python train.py --n_empty_slots=24 --router_score="sigmoid" --router_logit_norm=1.5 --init_std_router=0.0116 --norm="rmsnorm" --norm_eps=1e-06 --rope_fraction=1.0 --qk_norm=false --attn_scale=0.177 --init="normal" --init_std_down=0.0537 --weight_decay=0.0 --warmup_steps=200 --schedule="wsd" --seq_len=1024
Below are experts of layer 6 (counted from 0) of a mixture-of-experts language model. Rows are named router (the router's row for the expert) and show model dimensions 0-95. Each number is 128 + 32 x the weight over its row's rms, rounded and kept within 0 to 255. Numbers have three digits each.
After each expert's rows: a language model's description of what the expert responds to. This comes from a sample of Wikipedia text that the model never trained on.

# expert 50
router:078157156162092081119150161064108141084158081109077128111154145149148162098159165115120097120157170082108174092109143135170099110128092167163169144101062133140168128122115124155087097075121148140088191173119133170112113134140150136146182130178179090138113085102133138171171140108175102148
Final pieces of words or numbers right before a comma, semicolon or table bar, as in Jordan, Dame, 6.0, violinist.

# expert 33
router:093143180158093090110146138084124158127160076109104132126136085129125154114166153111141098119180148078089174079093167124173102092132092154156148139095068108140167106138098124157117075065113150146090154157112135180150110111123152157139181154160155088124122101113121134180180128101134073127
Mid-word av (Travis, Travers, travels, savannah), ent, dep and Dav pieces, plus short words like was and has and spaces in score lists.

# expert 10
router:094150150128076108135084126113143112077147197098075160116108113184151119057129142104100129136106170125187143091121097139152088111177109149129138101092168085157134166146089103135156120113184116129146174116203121150077162167179131172157158105076167108137114102165124141118045159107142115145
Word-piece fragments le, f, ph, yn, we inside words, as in pleasant, least, ventricle, infrared; also some table separators.

# expert 31
router:118115132151134075132138123128090130084179055118128092113079123118142131115146155093106105065094176092103145094119169216188076109107104135154112101043093089175112160138103131108129131102096165134086137164166148174135058151117141137099143190195139145116095072085141118137149129125142138128
The piece "on" inside names and capital A, O, U in acronyms, such as H|on|orato, Napole|on, B|on|iface, N|A|C, UNPR|O|FOR.

# expert 18
router:127148122172114093150097105187187138161167093170183100113189074199127146111141110131141144149116120051159163089129153174125137149104123130159148140099135170091173136118132094148060099108121127122122175130137093060139135121205146148196141137144150074114137063116180196080162102089123144137
The piece "or" inside words (Horse, endorsement, investors), plus political and institutional words such as President, Minister, government, University, Com-.

# expert 49
router:085159173157076101115139140056114140104152106106104131108161187153155189096178131121123110105157156072111169106109143173151109110133084163154154130115064131132161149102140112140074094067122149138101189176103105162117076124150145151147167109158173078146121088096123166184136151128151132144
First words of compound place names and similar, such as New York, New Zealand, Newcastle, North, South, London, br|ass, °W.

# expert 57
router:182101162135174077149137140138134145118135142113127107165106145136123243158081122121135114120145156181107133172065127178153109124119113112222102133163091171144130120094148103108119090160124101106176197128141049138144097145152112144195177165159124108149134157046173148182167178104117142140
Mid-word v, am, ag and og pieces inside verbs and team names, such as convince, revived, revoked, Dragons, Rams, plus mov and mag.

# expert 47
router:137136070045130141130137103102149167083151136170168150104101102087074184151202127085077134173112082122133136151156163163159096134154122165099122164118151138133128172127093096092124125136147194142116103194100107169165153091131094087145109117137094120241153162107186135081133171110132105108
Possessive 's and his, its, their, and number or quantity words such as two, three, several, many, after prepositions.

# expert 16
router:096140124144166063157167113098126149119169089136141135132177183151135188097112115078108126124085136113166180092139198135147086122162164152141137144070137108109144210138134106179081137125157110145144106157143077122099160104167104109130145164107128131071059118090124213170150151088126133148
Word-initial fragments after articles, mostly c, C and sh, as in court, curtain, cut, shape, cited, civil.

# expert 28
router:124098086148116099147117112101126054097114115106147094125154145111121148045152168105089087142173156053167081111108125116146106139189093137168145134131074164159162132075131160114044110113119117164094182154129127137117180097134162129174156146172136148160185156121135152141146164099179143153
Leading century digits 19, 18, 17 of years in dates and ranges, such as 1971, 1885, 1775; also number punctuation in tables.

# expert 56
router:105119133138129105118157153161111120115138101092074140072192158131186094097150112115133080188103123075077159115086127186103155137129109140159146170084142135111132107128127137172104134103122128115115082111060131132154145082111155114123120120150169132106120140046130102154199081157129115152
Words film, album, song, version, video in release contexts, and single capitals like R in Rolls-Royce or D in asteroid codes.

# expert 39
router:093113130150100158109168151139112186062170094130117117110114174147166142121173153084154086111157153045124156097116106102143150133136104175130155126083155171155141106159182152172075075099092148135107207167154171161086078124077166126128153144149134086112113069105144125166134142159122097159
Mid-word ac pieces (racemosa, nacelles, cache, facility, accepted), the prepositions at, for and in, and Mc, Mac, Atl name starts.

# expert 54
router:098140152129118098109134154077142117128203095083141126098133153130094115123201159118130134068133168105121139126095142134145070119114105173118157136090117107118135145164112131139108099060107116102138154217153120123128113128134142154150177109121189116102120106078122122114167122096145106155
Pieces with k such as ak, ik, ok, uk in Slavic, Finnish and Asian names (Yakov, Makar), plus word-initial fl-, sl-.

# expert 21
router:123123173127105109111138111126095128108130100119136148065111068143123178186156169125144096186135170110129123129093148212161146119172108112129125105126056076147134107125122203097103123057140106157088175185123200156086131114171169173108112115153124117169122095127147157173157135129155139142
Mid-word c, inc, anc, sc and om pieces inside surnames, compounds and verbs (Sidorczuk, Prancing, Wildcats, encourages), plus lowercase v and commas.

# expert 6
router:112113161116123137116154095129111147023150093086092141144094149178136121084129156155115098097123150050091126071141168112154091094122117129171120156149186120105158092171101062077139090103124144125161107104108160101120131089120123093129172127144185145135149122147142160108164093127142088150
Word pieces like -ant, -ast, -ort, -ost inside names (Rantanen, Tilantongo), plus former, major, near, Northern/Western in geographic text.

# expert 36
router:073107165138116108117100137138103086096134041164102099152114156125114125121121130122060122163147156090097188159127144119086164138105097130165148124063001065131186096100163172071091136138148180137083188119155166125076061155176143092200155078163138098134117117132128155118158107102120072084
A lone "r" piece after a consonant (Krishnamurti, Krivitsky) and word-initial tr-, dr-, cr-, str-, Or- openings.

# expert 51
router:103101152110105150111122182138105085074085122089069139050151116082179116107164152112112100182171190143123145094102115137157110118140087101091090115112074105142118123171150190165150148110097131173064158077124128177087111166096117129231135157162181083127119133122150082186144143114156096164
Mid-word id pieces in names and taxa (Hasidic, Trinidad, Ophidiidae, Guidelines), plus k, if, ick, pl and the starts th and sk.

# expert 38
router:147069130123108150141128147117116135146134141145095140157129109139222155080101145123156114137160145101130157153147176143126141138170133104182154140063108049162130120115126175136101158163161116131108116089166144144130159126119123125175136170190059125135114136141114152195129179163202124172
Inner pieces ending in vowels, especially al and e, as in false, falconry, Trafalgar, borealis, context, reversal.

# expert 43
router:100148125086131069125098142062102147098128069094135088117126117109164186127121149070134096140143160087112154081113118121139097117130139131082160136076145096122127136128157198128119153146120153103151146143118147171107054120164163113141167141196194105123172127099172128171115141087148109134
Mid-word d and word-starting over, add, ind, Ed in names, places and ordinary words, such as Ab|d|ul, Trout|d|ale, over|whelming, add|ition.

# expert 55
router:086146154138101093110140155059098141083132088106094134120139134142159159096159155115117102116159169101108151096093141149171094095117105178158155161116042151123163118119104138147097116076113135149083195184123139185126127116116148146142184125171153121118097110119119138182159149107150096149
Mid-word pieces like ass, att, ss, apostrophes, dashes and N coordinate marks, as in M|ass|achusetts, M|ass|awa, d'en.

# expert 59
router:145144165128148083178086080107151117074101086169142138176119208172084124103142063067142115107116177144078116173147134177135144133162098153170134158127111140045106171100141130043131164136133117143086094123211102177134124143095152129180141092134134151122101145134114169131136169132180095106
Adjectives and adverb suffixes such as ly, ically, ively, and words such as well, long, large, as in generally, genetically.